config = dict(
    n_layer=13,
    d_model=128,
    n_experts=48,
    experts_per_token=2,
    d_expert=96,
    d_shared_expert=0,
    activation='gelu',
    moe_layers=[0, 1, 2, 3, 4, 5, 6, 7, 8, 9, 10, 11, 12],
    router_score='sigmoid',
    normalize_top_k=True,
    routed_scale=1.0,
    balance_loss=0.000134,
    balance_bias=True,
    n_groups=8,
    groups_per_token=3,
    init_std_router=0.0161,
    lr_router=0.000794,
    n_head=2,
    n_kv_head=2,
    head_dim=64,
    vocab_size=8192,
    norm='layernorm',
    norm_place='pre',
    norm_eps=1e-05,
    positions='alibi',
    qk_norm=False,
    attn_scale=0.125,
    tie_embeddings=True,
    parallel_block=True,
    init='trunc',
    init_std_qkv=0.0442,
    init_std_o=0.00866,
    init_std_up=0.0442,
    init_std_down=0.00866,
    optimizer='soap_variant',
    lr=0.00559,
    lr_mult_up=1.25,
    beta1=0.95,
    beta2=0.99,
    lr_head=0.01,
    grad_clip=2.0,
    warmup_steps=200,
    schedule='wsd',
    decay_fraction=0.618,
    decay_shape='cos',
    final_lr_fraction=0.05,
    batch_tokens=[65536, 131072, 262144],
    seq_len=256,
    doc_mask=True,
    z_loss=0.0001,
    train_tokens=504000000,
    steps=3919,
    dataset='wikipedia_en',
)
Below are experts of layer 10 (counted from 0) of a mixture-of-experts language model. Rows are named router (the router's row for the expert), up (a neuron's input weights, with its number) and show model dimensions 0-127. Each number is 500 + 50 x the weight over its row's rms, rounded and kept within 0 to 999. Numbers have three digits each.
Before each expert's rows: a language model's description of what the expert responds to. This comes from a sample of Wikipedia text that the model never trained on.

# expert 27
What it handles: Table cell numbers. Numbers, blanks and dashes filling sports and election table cells, plus position codes like GF, MF, DF, GK.
router:479494469479491438511426594495481482487432534508490471553552543483482518448501574560488497539564430462536406492521481446533533469495439545618528560473516510549513493573525554486546371438514502600538545445508565480500572551439534485492543435497416586492515379496541521467479549507570550413497444427431493533372536480475583500552499428527392462444496463509570467532576460606505497502480
up0:537523375576519569588519440511460472517482546490454508407524490528490479525560511505541524579573499429480572522519502402421507466493553472342546583459393544557470513534502515551482524487474522449456575473498499394460506450483499437508499508547492523411507536566530510500583470506485500474526502526581512466478479508463424538529565443594527556445583506545396540378543479502555563426522
up1:472549542414453529507458510492426464558571587484544442467554557509449592490477537540509427582531452535455455513451643440477450549483518533479508595585519458544607434498525534546491443434582488576475503429513521491508517499428441407493454429508543455412502430523539457539476500484496489397624450552450422531470449511507510463500413461510427551466479527543487557475507512554496593477500
up2:502588564446447435554491532487492512599468601412627471463456560501497590492449438467455483509501476417491558510559535404494513422508620565495497523552561569475439467501534487504367473507512547560518474437485493520509468405523509538585556504526517531507566486521552417522558482416537533433532445484519521382496440518511535410460557434494547475470502552590492572516529530481494449488527
up3:612481488497477517556601514444489431479501513464510510496442490525425528497607538417525583448577484554568458503446511428495459468481453513451595584635513459515465434530468466497526426539524415438466593497499464438445579523455532422469450487502560522496468459488561483474467404539508546466470516565535557508545473523517401502479517452370489520467546443469586401470525475565536570488523
up4:594424476529520485550521521447539516508468520578554576493579474510592544512528557448593553451429542469519489469438479456469510530492544599518474518438520578433467511426522395547493509458508494547683550486538437434452541462495426505572486457544511444545432380515423566542497473555435444553452466526386436482461450508520470536561546545536558493519540470480490555450519487512542492472467
up5:461452501453503494497469570506507465489471514532521580505562511472474461510505488528490475577512527474546399522475568540542537489499619501503469455500455326590490532541507438517530500542453523486584462384529538556421588425504431445493461513474498471578510409463525442532411507377473506490471398554468591559501527539510459501454562598450413549554459501456574502497517553442444535439515
up6:529531371493533586544476467462450515519474588495461527449399526552519494470431391520500437443547494498533457510456581486522530519577489531493448494531581482596469456457545628532449579458579501465506497452447485523484456389468558411513516427527574539498498409565452548413448586411520553442512522507509560495419440446524456519494502479464501546516470511524591493549567564510560464480459

# expert 29
What it handles: Year digits in tables. Digits inside years and season spans in tables and stats, such as 2018–2019, 2009–10, (m. 1981), plus footnote and pound marks.
router:548432399524528531522501505535583479490433504515503532572495514574364642484460558533523479525450515459468494501484597490443552417441533555455483627482545463555546518536485450520546481544490541497532521351544513443485529483498480429508453485516486498512469431534529477489459651479551521496537444471459500542480510445487504640451515493545455509373572520585495461544543462476471453489515
up0:457584507420524532514459425484527386518457465518569607529459543568506542479393562551554541521522513537507526545429484481463557440467531390436431560477561554550482491491576492515491485502468488420494393520456514506568573633552603461484554535440478562440524446509526499500440530498538503434487471552468502527485441614468552471500531614464492497538461484533492522368494510432483481486533
up1:610526455456454510533438491517483469548487431479473469547458522526414579491491648521550525472471425569436462551378619513516614456576551489507546562538505442470491509489524510492492487568484429533542494443483457549588463448463510496563446510463484613520516388538573505451546456521554529483544426489460491550506528542509514588448487557505559436383582489528544473517493476546528523487435
up2:523412484506440654548479489522511491517470545522496556487426542581567512545505475557478512446437382514577465527505496515474519485482535468409425533462555581554610574446482461536584477484485466412583434507540459458494421515533514484466405556546513561423500488526553547420416587491479485470564526510502496475518481458538497564467482599522450519515473566514485524587510522465600421580533
up3:471469490568538575446530540474486478582523463507523540538406476503471586472388520467440521462496577582614479524516485488499476445452497587514458587479518585439471541519472537516413482505417533548503445468403507600538537598492540491595559531440479517474490477502540463530570466536547534584426535488471443542437512557519482476442417554485538505468548582438598455543454498439489375491510
up4:460546476432467457455519532470520406467489539475496587534553439511545407494553513503447544550502480392450470458491477476468474536487519577435463491534519397552451512479470476502488495529483509462377556496494367484545555563432476511494520533417452523546504588412511482414542450572461485462463561432484422541599615486530385570494591469499522463544494407499500561499528585456477456524470
up5:513540497547528378531556561470561536442449529546537456499598440448483475416456437501572504512498446488575587545515579467441588535505544499518487473512474428574569481458530561459531440512463526554485537495552529403454518465560430478522465573523401532559484523500455463543549480491552524499425583417480460484561527515463458484560551550565427496464487452534498538636582541468497361493489
up6:405548519567480482520450521436463596538476473499448465514571523538549571521454492489483527514585455574556478513474525425453452480505506438473321416527424471528432441564496478493511462535525494517465459491503447480529508473478513542431487547478462537429506487573553498469556456443551520544528461518450440557535570381415540516495561413429514446434541472469411563642479485544446438456518

# expert 21
What it handles: Word-start fragments. Short opening pieces of words split oddly, such as vo(cational), ac-ce-lerate, fl, conf, and the inner year digits like 2'0'17.
router:520470437541432513458385512503551474536483435445574536513556579475501502389476542520541439576500470475542502564579512442496539487481383516504530631517493463477491484505470481474495514522447485563578485432531475498425613474456500448500584436562476544441512490446587561404528512522505607547614423367508563491485571515466530555525434489591517512471506477493456469511542521527436472531499
up0:461535458588509590597469531575453505471479595398491566531515494512468499479509581483568450518474511476446528456459533491558496463503470474456433585469564509579504513453487521613450558486609568555437535464632406388477536485431536482530547395490526490453493524567500453476484479492553476535530456452476594481540504442488529495530426549500483490493485436564425576581499502582460523473575
up1:476489444543444441490417482586461533403470493516491500506529580437467517518467498539610389495549478468455493542496525559448508587516450418518503529550506467409541470440558405469476522493530481526513481524454467354459488522536502476578571443554517534570532432554588487520573514487626529452557531436371551540468517492527464511500573495574465554487623483482475508520480557451467483461435
up2:440486517498449583454542507512510470525499435448582526529559563459537480533484581499511474525518459472544526485491577400480594506482471472533573530530541409469487453449488514553399439452439435543551439416530544515489484480406408497493540566520385478543537464406524520477591443476594529586555466382539500455545445548444531517588484505486473570528535495498500540539469601502376462476488
up3:504571470438435503552490503436469426482546536485478533565468501566576571449534585595492536434468478553636509460562497498509555595486515570537550506449412453595542483493516445560396508496498547538606452452549489481481600528473589449473523547514462481462558479514490458579541458582555463537492530522501654492471457520468499451498488440537479505498472524470527484427477554598574573473493
up4:529484450438436542531589532435533520524570427573503509511508511552517412434422436461506523456523448410540555550468513432474550548436404562466488549562525504561510547498500398440541572408528583509565504492508559421522576573479510428471524455492623622533541440470529468523560492483528517617483524511530503506574505545538538489501514535530523454479462534446477482536523482369509550587488
up5:499526554533460471552507484575510531422496490454533422540571503528473498443505490493486508538535490488647504482548524539525572495445478547542385447414484530528502477452516393463469364452612499359517486416555480486436460429480499425549547557467482505428520501487444533458473502530508471610488508503517517421465518483439441574474427539570499479482543528562408500453488442523472517452622
up6:447455497585497536502433463436460490558510523489526451500599541495513499485510531423527447530385447464426448495534533548565502510393545366508547564515518414535519590611434508570552492439532567472633445481521505580467480569493474514464457436482469466472540566475533532512538486524602644503470465543630499414566568478513491491508515488509505506439490567455504506468494467477490505491480

# expert 0
What it handles: Diacritics and LaTeX. Letters inside foreign or transliterated names, especially accented ones like ö, ü, ā, plus LaTeX symbols such as \, _{, \mathbf.
router:599543488451470503530477504506481521485452502418563502544544501600464484427493496420493529481520482504512483516622538447460553472537493507452492594496526451628497508503427576498556441466488506489594522456544493504553488499446486408508553491495454521457531472541539610498464456533525508351543467434487562553496500469453501582580466465609408464408570528527531461514559451537378464563433
up0:493525512511486410510537516533420579422465444511571426467538596542647568436486561448445445422559521484461576523590520519519493459566561515531507550523546585578430515484447480415462510516493513504455476457518610526538531572567466506445508400424431500525520591552558524560477498501492481500427442488531536488473591509460471560528468465589503522491575435492545485479453468480469419535572
up1:554599483414449562461563422542507441444476502525500552551490491448442427419467421487517532459524486533580504458506538535519549383561512544434615631548479453480496424393491561391566476448474456487556480461568526545501520487396422551464564463511477570507519524424446547484455501464473458496554399522462460557520527455494470507477581546536460473475526557479473502469521432491487568526451
up2:542481577459548481464486443481556521474486459513507439540496499530493485527493514594390441580592425513522472472491620516603495468508494618515546558429521507515555493570529620505513517536440556479537528459572562629450436528470430424450508541517501528520521565584498518536525467566481454477531490559526495559557457516557527578596551634537544514500485507505491505482492449574482502619481
up3:512460559490470531554527401563499472640444544537449529470496521501476513499511508441547489493482500427556476499495608533440538473493556474463558567595535483517558502477563495528580417561573440468510554526475540554485499438552481407396507501447430539522521471524484649540446536541541456527527493460442566458468481549431413543491502485587429576583585474562517473556523426454557484459441
up4:604500468472447456552441485552489532485569533521513475501480537494554466526608408426526528376537532523440462523523479537473475439485539508562500481396453396492510497498513570568440567433472549515637420541530572527476502477535548453527536478529437631489493499541506540433481528559556476413473557523476583510439590435496438499534450538494497482464519513449500472517631413507489509445431
up5:539528447502444521547481465501514469465436489472504464535458501434496448504649543470580524498597556492556476458597519505441434518464530439561422553518485476499496442430432581537431401508526439453571443587452478493523525526423564508465565532455467533533554543537498495472521516444552485495532432469528579553451432525507422477543340486514440461482437480440443526512478547607484508507389
up6:468560495494483499500517454561517462502510557523471437434510527634549538504469548489441495459520501513534500553428661471533477455446475486566564475547498477533523518575458508509579545473466447538559476438514522444549523459552521480647589416550471480435465436546535475430514456498459502407505540486468562606514461407553458503657489477449542460508577468513551439489519466521564518590487

# expert 30
What it handles: Name-initial capitals. Capital letters or first syllables opening proper names of places, clubs and people, such as Ha-iti, Ca-ss, Ne-tanya, M-edina.
router:547484490494528492536360479509545425446492479543522471522491545548387556462542528521499434521489323490494493500458406452478603491510477542537514544415545513570473506509536522462502501537510558503659589479500506490531538519445576440396577465534481519489588493511594473410445532579549584456491396493520550511470446391533464530527512488528472495490537440498506478536531480528431504529480
up0:487431557497553467527497547514543381416511525469497489551529433553509427472520554429541359601522495502505524484511500508463524491411503549502503560499485441521435529505439485432390506518473592545551488521446526438447444566602534582555453459523588489461478538422498517485449512597554506488534479570567569633497487507457474512480594501424433491459543473513529537518468537515529586529595
up1:575513509431497485547436598544529503490539524477473502538563438515510503441582566419477565518517489515553511562579510507518457559520516519468411544553430465470509556526452511462532563511426537530499480574504480547487514591391517496435595545548579429479514520497494486524522465505488607532503397547638547434477468390506617493528505513519474539525410411491463629546481431493493502556526
up2:598477486537549469512530463460567478442541493423518466517486544482489531517614557524610433525537423487463504519480437548467493455463472495517482517496489562462491463348509547539532600467569543575464349487500534549444509517510428440479463611558461539525487507434661496551392409471491507472421529538541573489456484478505499514528477496475489559493498524513557464495583427542528467520550
up3:448471575571445492534426512631571402479450587545589430565522499532355580539513519609561481465446464508467471497539462534461531534551490470560525503517512502561417425534484481397502531484504518423518487413487515500519525488418441472505506433602433475571446511503520494432483514551585510483539520524502490405481423465507508539495459524513440475569544439451405488517596537486519454507511
up4:598452566463596467501485479433531485571497553420494580415466499512464481468454466398544449552484474496548505435594523495405486520508429479556515557464594533449384526467520500495440541548592509513435541399472480512511450528525509525455445513531601471538479455520559515529468520551573466543499501462572554516469563493572474408586481583631545422502502483479469545475553476458494522574442
up5:593483550435439552533478543502576482447569540606621441590514523510399566516549494487493573519519502586509534460595496470480583527497472453499450512463520556489555533459540468462493440487586512501515500443490490463495555456501627418482509564428503516611501491506537522523533491449575457600536524484408495551543449470589472551591511458483567452523589415474445453543465476495564532524489
up6:515411499531480483419473485537491500446505497535521455578541423396514553478449498499524561547539360448463540626549566550499462534500368527498468530514488444525488489530599507480605565552562472450544489501498491548487548565437561500433438506575461567518508464434590522351466445546492522482432540535462521535509517484560519518563466451498498491593468569526469498602506469506478433465547

# expert 32
What it handles: Space before numbers. A lone space token, mostly before a number or year, after words like in, of, October or a comma, as in "in 2020".
router:557477510519542482534484527499610488470363464535608521493524542535487526492514532520498544535542434450506464547473535403473598434456465557491480537440423500544521471544524530459450336440477487529559548426481502597567482572472554497435490543541497526539552403506532569446467558580549536550586478455465532500469478451421434512492561512523448472376531553440494440520583452503485532506456
up0:563493479482486520445464557450541542551608503528485515508446596511523450561476550534393486603514481400472418569488520591456590534483545462463460557511483584518419535533505524508507564504617562525431491477460564495567595546538465567561474449471492506524412543492466560528439501547554492522517537471446316483573548436519427560512522511420508444526488475499544525507504507516502481452455
up1:554553497511488538516464465481534584576554432489423511493530606485489477412564440610408539419423442467494467440536582510521464423518459474527495545461403493404482520493572455558534557462533600551439450537432455459535510450544453456507475406557547600550508521489476570642457510565505433484536445511480506532488522456496524532541563555498465411564540477442512483507545452487536494515451
up2:591474448515488546525481598466602451485464464554472357530611437577505466519537546474460509528455469536539550514513464488540484489542438435437546456487496550408501554522496481411605497527447600497515489479455574516553521566466530588549499487511430472447506475448499525569472560583555532585540538466496492490439499462505400601521602484496448458562481536551408517492434454474480568527455
up3:497595482409505512542481478424388586428477528472565568567401485539382525507443427488556479515531433541488511516499505507460554507536433454472444456451493446528478446470457532501482610548447528476514564508544507466520445544522556426506483574541489544505478444520601559443404483387474470426506477528546473400487394454512460449589566435566526524496472494552476468514539499573522487574545
up4:618511538420477493493530527629567439645530588487385481531538529490586518511486461488577531480503511550368469501555561483480526473501498505497435472517495463564476544493520510495466435496434579493602541395459442479537495563533557509510528470571440575483481482488553520564419585541428474500486445470521494488487470471594540452453536479518505377467518571473435497524499459474486444537426
up5:490508536547449572480527535513490480489490484458530550391422500532492522437531449523555558442464503422458450483484487466507505501424511527444553468571414497537472486458492488567484547553433387586497556387451490478481563486575573463599470465527524460504597538517510559495427540497497562476442464499530369495523477480531467553501606476494562534453626418523417496426417425550438460555471
up6:469486528553502519493459435505411523491478478492552435439427482476431519588493446596503557479466473535521544451423442537421592523497429518551539503589517512503550438433453504544537482451510568476537495441531593396493527507505489565412546533483425467447552563535557511583498526609578565515464485521576534503394493465416430516433473588483457470521474522637435508550520486427518515519463

# expert 10
What it handles: Name-internal word pieces. Letter pieces deep inside rare proper names, foreign words and species names, e.g. Duvi-vi-er, Straczy-n-ski, Platyptilia, and accented letters.
router:535525467393560481546451488540573516391460469510561513571488512578386507503423517468487542524514470492535469523531472460507550504461521565545463593485421592499502494530429547518479411459478515590576514472520455465517504550477556446544457463509396551497555444483565475438453548608590547460493435490416506471443458517495505556499495474640446513445484476572536459609531475497407496569452
up0:484423481450402436528460495455535440534469502582401530494474508515515504568418505473459420518488460482589463497460538582590555409422519602459551548455503482449573469510505462524541411503447484452529439479493419476492470449426531400486517435542416519400457484493423439418448396493450513472522494517464516523572446547473471477403443425502466425537556463497435454475537535460481483549547
up1:467514428402477452477519427525487448498479417555487456519534495506485506571532432496534612476475481535544483485355496496444533643591504495542465449512481567399534500545473484518611460466448548521572585502537497475479502509522402512520597527525473557468515474668511426506500443518507512509530504514506523478490477475492516443486424361563463527489509500540537459498420386534448468517507
up2:544538431457577570486468616524497439534559561562459467558529368418505432394518469565387504520378476546485449438501495506458530509518569517439467518566502430574456460507492540561475548491470505569569549507562444458478565512478554465468487507475445476488516406498479519518463476537479514439395534450488530492617512530494453521506502446501452406496551531444420451498488419429497578535537
up3:540422439451396593512459555416491575398478470508472566534440553359545511391462559516530511589510500469541511446497542477503503484608448514502522438499484566536440523619529489501534486499492554541437481503466532496531442546493489470553514481424456516541446515470532420518463562508452516540527581443419492546538371538476472530580462545532504505469441456398467565536569453535448497446494
up4:552531483424431431487499490503521552507580476394383455553536509481457491496462452492441485511592541453556416464527470466549465475560579488555464508480566475600460499425517626570494446424509459570480532429543488445458480497533401442526567505468442421480404477557579464554418435532476418506547486465448513499546441452488502485497510568493475477404531457483471585455551448565500430490509
up5:550532440492470447444470584535455435476510446486427538555553554466467409546453578510530546522435486445460502528536480544525487499508382472554488463522531534502527420554446519435394451536447407565564520390503513445522500503447465558451484545556541471588545530511473384579591513507416467455572508483354481539411470518511443556513511502499505421426502545497529443481548554514531448482444
up6:505436493530527501506493432538462511464511577533469445632486538546458512521437562441451536523445472517488515457530501550528572606477480519487474503528465492512490481504466500596475511486380487417499547535451477481531493567469563511467421567473585564448595491523448430542516535553595512520561605587447483460487366437542507525533422510494488438465536560385480398536484505581466552569561

# expert 40
What it handles: Digits in dates, tables. Digits, en dashes, colons and degree signs inside years, birth dates, scores, times and table figures, such as the 9 in 1908.
router:574515395486472460527479442492504487523467520449499479517535534464498566490490538389504548559519487462545424515457414433489612464503502486504494578545475624523494487555449482501496348463457519633540587415464519515558555572448553496492575498496493569506531387504651566454487484526472526472501393438439537503508569476476469584555504521535516476457463491510478427536478471503426505504489
up0:493467454499491499487546486548480495538447477520451543540520430543469553527446456443578504570490549433568416592442600478475515574433534514415402546481501483469493503537469439550408486577385462547543558555487453516499575595515524521529501494474429493443509415447460520560552469590531455455546451532344425544417478499413507523509526479488519501499524454555511506498481519514556425373521
up1:481429418498445543507408506349479515543442443466418515420482461497531444516437465449469545511544493513534445475506475532504637507450478606538442502517415514559473634520503483462517466483533441456535459535527580548456483479517551465471487545494505591491488519480604554388447527555452520374499428402578563502445563482506488481504440464533504478476536519524501438453507451472539508557565
up2:426475426541497439424465483480502481385482483546496434399511487465490503472496474555442577507530456448526426493429485542504517367462553484491488505524413549574502512473539585450509535540563555491516526483506460482564617505490488518547536550423508407510431417503535472499445607570444611486471429509579555528533526517520507458470617443515504501535585444464508543460464418444430441519442
up3:427492530458443414428475462412444451480477479518502503534506527495514497497470501514515503471559500439530495466479497516443591582550568434514532482541563509534539462503539485569548472586465575477562574376536587405436463490484500521420473486438414472609523435508495475532546458510499468516501563475530555490529507511502414546542492568494441636487608553423583573522605436497422535563506
up4:451388490520487478516490563485536457514552532572456434655521466544492603512440445456516547481479539462514443504441486495483499467510520627541442515504527437518430400505442538497432541409447515568532466474496545501497534549523472548466383473541479514522497497444516503482528463477411497558399580540463418487484566433541544454583476537520547620517480541537551422620518497506512447468564
up5:464485446534551493469494540376529488444518504513538561498493530558483568461499461532427525523436515464544447401604506471476561394359498628600508507489590529510476434463470523460514456550496428504510596455530590451430481505483435519507476447521519525475537431473576460484524532570543581418555535505420432495467420563498502470545560468428534457433465532463525555581440474513534531481500
up6:503481468477521498538530590496489509509480514510449472621485505580409492503480368412499437534491466559437502441491444504506550478528441491534425483468556463501476461532537423567519355505446508501568484468450484562558572554415575595562577465488518502475569463493495481582498485434496504528565391460484498548474498528520437486539588482520653542508502510510439621596491473496511499469509

# expert 47
What it handles: Latin name suffixes. Word-final pieces of Latin species and genus names and place names, such as idae, ensis, aceae, rum, ica.
router:503410502492499495524412530494509512436460521393576563640544552521429531444398516423558499496571527483567530527457561418518555481517517586533501491510571510550486520542429486535537400500481534527512492482426561554469511609469432474447531452552538495523514418482470580413491509510550509427528461468420508557410481420429535496488516419530443483441558584541482525514479453538442553561433
up16:508518576475505483537465484438469585482479432500431481506472491472427491423511520477572417488574489464509498515434504493459523532478566538605567512536417528609527472512552545608495486424482516552550565468511583497520443532478577460580550531590481544555527554505558534384588434476554595450473489547507524431581533550459467491528612611526531536467416538539506488523493495550516605477531
up17:396540484523468460522479495476517449465353605469490586537496542515483475444467496382518550488472615511517407489447524548489570547492400442466533530539462548594452553465466478478497409438504460492423451493512519491497534498518508489436496524495493478460538464527398517577551480474540514585618508446408450455460446507477513481464497410500587521548579437518504478460459520574509430606532
up18:473508503581487542479430453509546559418377527466570447618469491474548518480455529499452435493498478502538519463516515419525472402484420478556541463568556465485590494546523486501561502498409523571480367502518446581530399588528368466529456516528515483519462398537569543469471521530518486408551420513466480600435509500499475421555467503519468459483533455516553512544482542494591541451511
up19:531395568461524493531500589398499541476495533476480534524469546515434481562516510436517481511513520521477532541572620473497572514443485578566488530490512541464492468531392404528480528396504490545587430532609469496521425490473515440481535537502498485541514529485563623425516548530481417516487549515565367510460471431447548513538549537449509511436588492511514424504481383410531563448528
up20:521461572513497586566456499516603500461496493436525467521481604526429554530505499612525543535497458600533598496488558455582480519480492560510524485503484461569416483560496530505482546498457437588448518557421572553504560502534466506493546511496561547678553431479504494515362482617516522508447521539541431546467462527540543560579590521499499505463537523487552477482421484475518526574531
up21:556460572508478442505473516488534463522575601536534503577633523535381558446519511530539500523502543485539479448469525453572497500528520529509494526561579563458523456499546501457546490495559529534463536513439413471470485641467465497497538505566531428633532462539462427515450477459559500453662491427454601414445518455485524447563492552565528463495453487443525447505463454515469441545560
up22:596442438582487495534502509406492454468491605540497503490554470452469575427519484408492441631504496512525516556539580428556495528612608520497454553445480490538474479518427409507585472526572570577451491484448483551493505505503482442537506424522565458472468466535478463575494513453550468524530384584528488489430487462501554560533474400566574440487478452445511539509476524504554590451508

# expert 45
What it handles: Table cell separators. Pipe separators between table cells and at row ends, plus semicolons and colons in sports standings and election results.
router:574504427473481521545459597592556469559485519432513450569587506540459511489406552446507503482583533470474443476455501479341526480436466543568505508422475508526592515582484503500516442497490488520528536433447519511547582511433489497480472509560511535468497455527511597545433540561605537410533468504490428530505512478381475515622468428521465486477477506530537479434599486568437451582485
up1:443441461502521543494525481538486462556433579553504506518526562556507701540456491436482531581486556475526569458499528577504514526500441474565471573511559425400492507561452554432533446458525495522583588449461517555530497519449441456417422498530474509464576499469455512602530514430605641444571519457537490485544501555522477467459483499467416552520520535498528507446461543529570489530520
up2:409536557527510491602459487445610474478437529511453470558441538536426451492498473461506560577550541443463495471484604482441537413513524494546437480588498502535529561451560442483458473466461394549468443431505581525526574497487484453463445420497421462416526548517453508639448551602487549422458506468577515547515542514428504407541480531482490453482449571497498578577493486513478476460455
up3:451350403479453493461486572545476471585468451539517442540547579439544525475556521433475489469545438480478496534470488557500436487394538498516558486509396492475521538473456506452601399525490580489488499551450425500544578547482600499522522512512488464425391496491466486527402535513548461576535416454458432462488491478412535559619411485490455548538509493506486510490564491540479404512531
up4:544535476435563533549443512436609570587423427411485593525454513448549443476505500468550535491502446443506493443421515561559521501486492580523490457536419629474511487513500481450427557442457481520418419421486491447490577470522502505532590440483447541531456504548466544496506466491508598540541493532519553452497461477541448593416505450583578521580486537583457479499447549589433524467538
up5:482565417447582502481515477498486514578480497528505535520416472488504450523475517549532480484473442497480463481461563578491504488518528517492496652356455512475486488583584566507508666459631555436576511419539477494564494499507550578509557484506564504464452507563500521454493519600499446437518430446448528502575567513470461538540397510547446459480495483455534466510502605515441471486576
up6:600482478494526491556561562526461476429579529482538510517488515479507554473538628483477519467493492449515524489452562469493555502539554536457426526498511551602420518501506623535441532418455466509495453473580427554530457525482447484546517617493505540474422487588600543559431506443469474433572473478537457569561525458487551535559433564499458515438400513433481478445588500554456399465579
up7:551557583583512470495487487549541457481445467421514499412506456554454560561473523595507532480544447425529457508426513490444498460460545454474351482519487539524523528587426571482481509537554477538484457444426562513599467491421431447435442467434532502552484510483497407549501594464560651556607542507590465459497548484484489535462525552526580476550480495508578524525493521512487538535567

# expert 42
What it handles: Name-final pieces. Final syllables of English names and team nicknames, such as Ring-ling, Buck-ey-es, Horn-ed Frogs, -ley, -ton, plus words like Wolf, Hunt, Gray.
router:521474484445558466579454497491649504444503465392521441632578529516484557496526530526451474467534552471552477525473476448484519470488511610459435476526508523510554562522399463565532412457503491606530503470475529588529586533402468503476541495454467482553621460598501514474495506517574485512528460484467496509463543531400533510521579384518470434457498495458485503510519401502459447576430
up1:491529460558528460458514530444575473514443431388548499557559528548465529529487519486374509521463537482499464514514554505507451565537561457466426492476536450512503534570497442448474518553491525536459445595511469521460476511546432422466533509444481440454537419542459583536442531581505474480536515558553558502353486568486445502556589425477351463507456388487521590590524470538478464569515
up2:583532586515494420525487470520523539615526476483445449520478575501405490538579546616472407457451516495555443498506498440471520523542573551532518490477447551486568510492452508524555433590502567620601478534481518505490527520503541562439504472448530510534566420461499545551383488467534506524566550485533615522498460506487419532603546490537497484642513515538432573510512466577484464483516
up3:538524533412534526483559508508476434497538516474558510534563515562465457466602481514418527505512518443603504492513498487403498586607509576477522501417375447463484443416360481521556436461507521531570488466543462467563501529469450421515551530436505527533614466533509471460414447527504483602505506507513479509561495454511462479478498446468435451552416530401464421522501475549551448516390
up4:510533496520513557575527453554525497518506445447561459589516566593496547468554510556468455530503520510503545544492541535500542519523574615483449484505551523634481547482485450531506463477533525551473566513545581608556578523369457527506526514472537458480539517591387479472448584601531617557540522558587478445440528506534517512550561557409485565469494563546463565481521543541469490528570
up5:534438554516581445524498522530574534430479491351534521574527520487507496486464500546533458454507449607554480568458609469450504471412531471498403561517514469547545548523467484498564509485508568510548402493493512529502539505554429504495680514496381496483523461465496528430553564456600460467507519494478486529551556504457508406543586448376549484513461562453430519481462487493499446509473
up6:477459527528413486526433502493557527494489459596470496549541501502604512499539496548577416539449554527515441529493526599624564463472587547491442486437485484535556439644480460448561459592459538497535524504465523543510489448536463460485493436568461467509468557497408563568494545476518587545502445487494533383505562517507534545465471437578523573487492496413523392528565485496490394566504
up7:509504539428511610539430504473495427603541503527469502574411473439497510445498500483501460475501506543478498516504582413531420421473514586421494591530516614583526442533514373481465423479516492563559559505469479535476545462484502530429543493468416462512540559454550511509448452495532486467537461466556407445469437579509416571500574545501492458504590519418477461477428600523426443508527

# expert 24
What it handles: Mid-word suffix pieces. Word pieces inside common English words, often just before endings like -ed or -ing, such as discol-our-ed, His-tor-ic, comp-an-ion, flav-or.
router:466380455485483416483477533504480385478406461453619536555535585508498550473422538467512502533566442389546479564559493454523485511439463578493456493516577516513456571487448432537533488493534481613527491411425517462502521520490425507486440485551520506500518465552486489492508454601561482521489445468425477643556536495522580517524573450542481506395535454500566455523571472562517538564520
up1:401470480495427469434512512526483480505492472427510465487584495477561589532494486443525590524462518469482530457565422497569462452502470517538430594476584475534508477491472390489473577546489570511489535500446500446441499482477542479504403517493475459584472429462435587402474447540512565560473500337527534631462505424432528597560501477518470508538436493498488520571498513464595515582467
up2:484426464435432448452489552613408407547427464477523526465492433425485501530467580490650494440488520454535464503445472566452535479519424551492492514518527441558448469481469408536565587510488539489500504512511563568535461467569466517534588477517484513520481445487532510452526541449564514513437536427581524508443431445637533474538565419538449587450489476459453422568523464507526502483583
up3:527465492551595507500602477533488445469457456469482572543580545531535496529497465451528476485595461368530467562496538443518530554509511534542517398434515480459471486520498462590579504500553437549553425442478535494497487541486475446490514462517401574518626429450438495432549461583554455411461452508509594526574551515542494494430541499474452520558461470486425396432465502483482542382532
up4:525407487495544552517471564487540539568476521537417396499638441466563514529476505600482428527478528408513490509518478495571462499510466436534588438522532474442531537468439472530465541514482484454495466533519539528596483529531423523441576518520483519422558410600510516444473502463506597560458452504564466589484543557468502598507550487631501447538492538463517532517515598592449486595512
up5:471433445513467474472535422428471516505542551512554562517537521520594559509434552555504471521488458498435456506482573486521471522438480576600445584499547555567474675507498500464458451483435495501524504475417520520589474492529484539537481403527472600422536450430473485453558432478423549496548486457449477460435426430462533583526492609510577509444452436457540498429517559559455509496561
up6:390490478465499453549502594442511465443497538513571602594461509541462456440450542521435451501504497503457426515530508454606504562451573467556541566547457625494574515523528482418529565534593527545503533458548505536482450467459465430465478467552555426474569525476520426573555442506539475471522408415527525493537445532490492479548401431520592508523547509577528447515501487592554473423550
up7:408477440540487529505581536354536438492477502513558500611477457505498514453425522463432524498540466467533473482420513526527459557395360536516439493467474438481462515511476523447492508521420506570509512441516481431445552461547537536529455413423511515526515449555508400533484567499518512533590512453515628565481508484551548462568476520482500468511509631431394464449487538522530514599474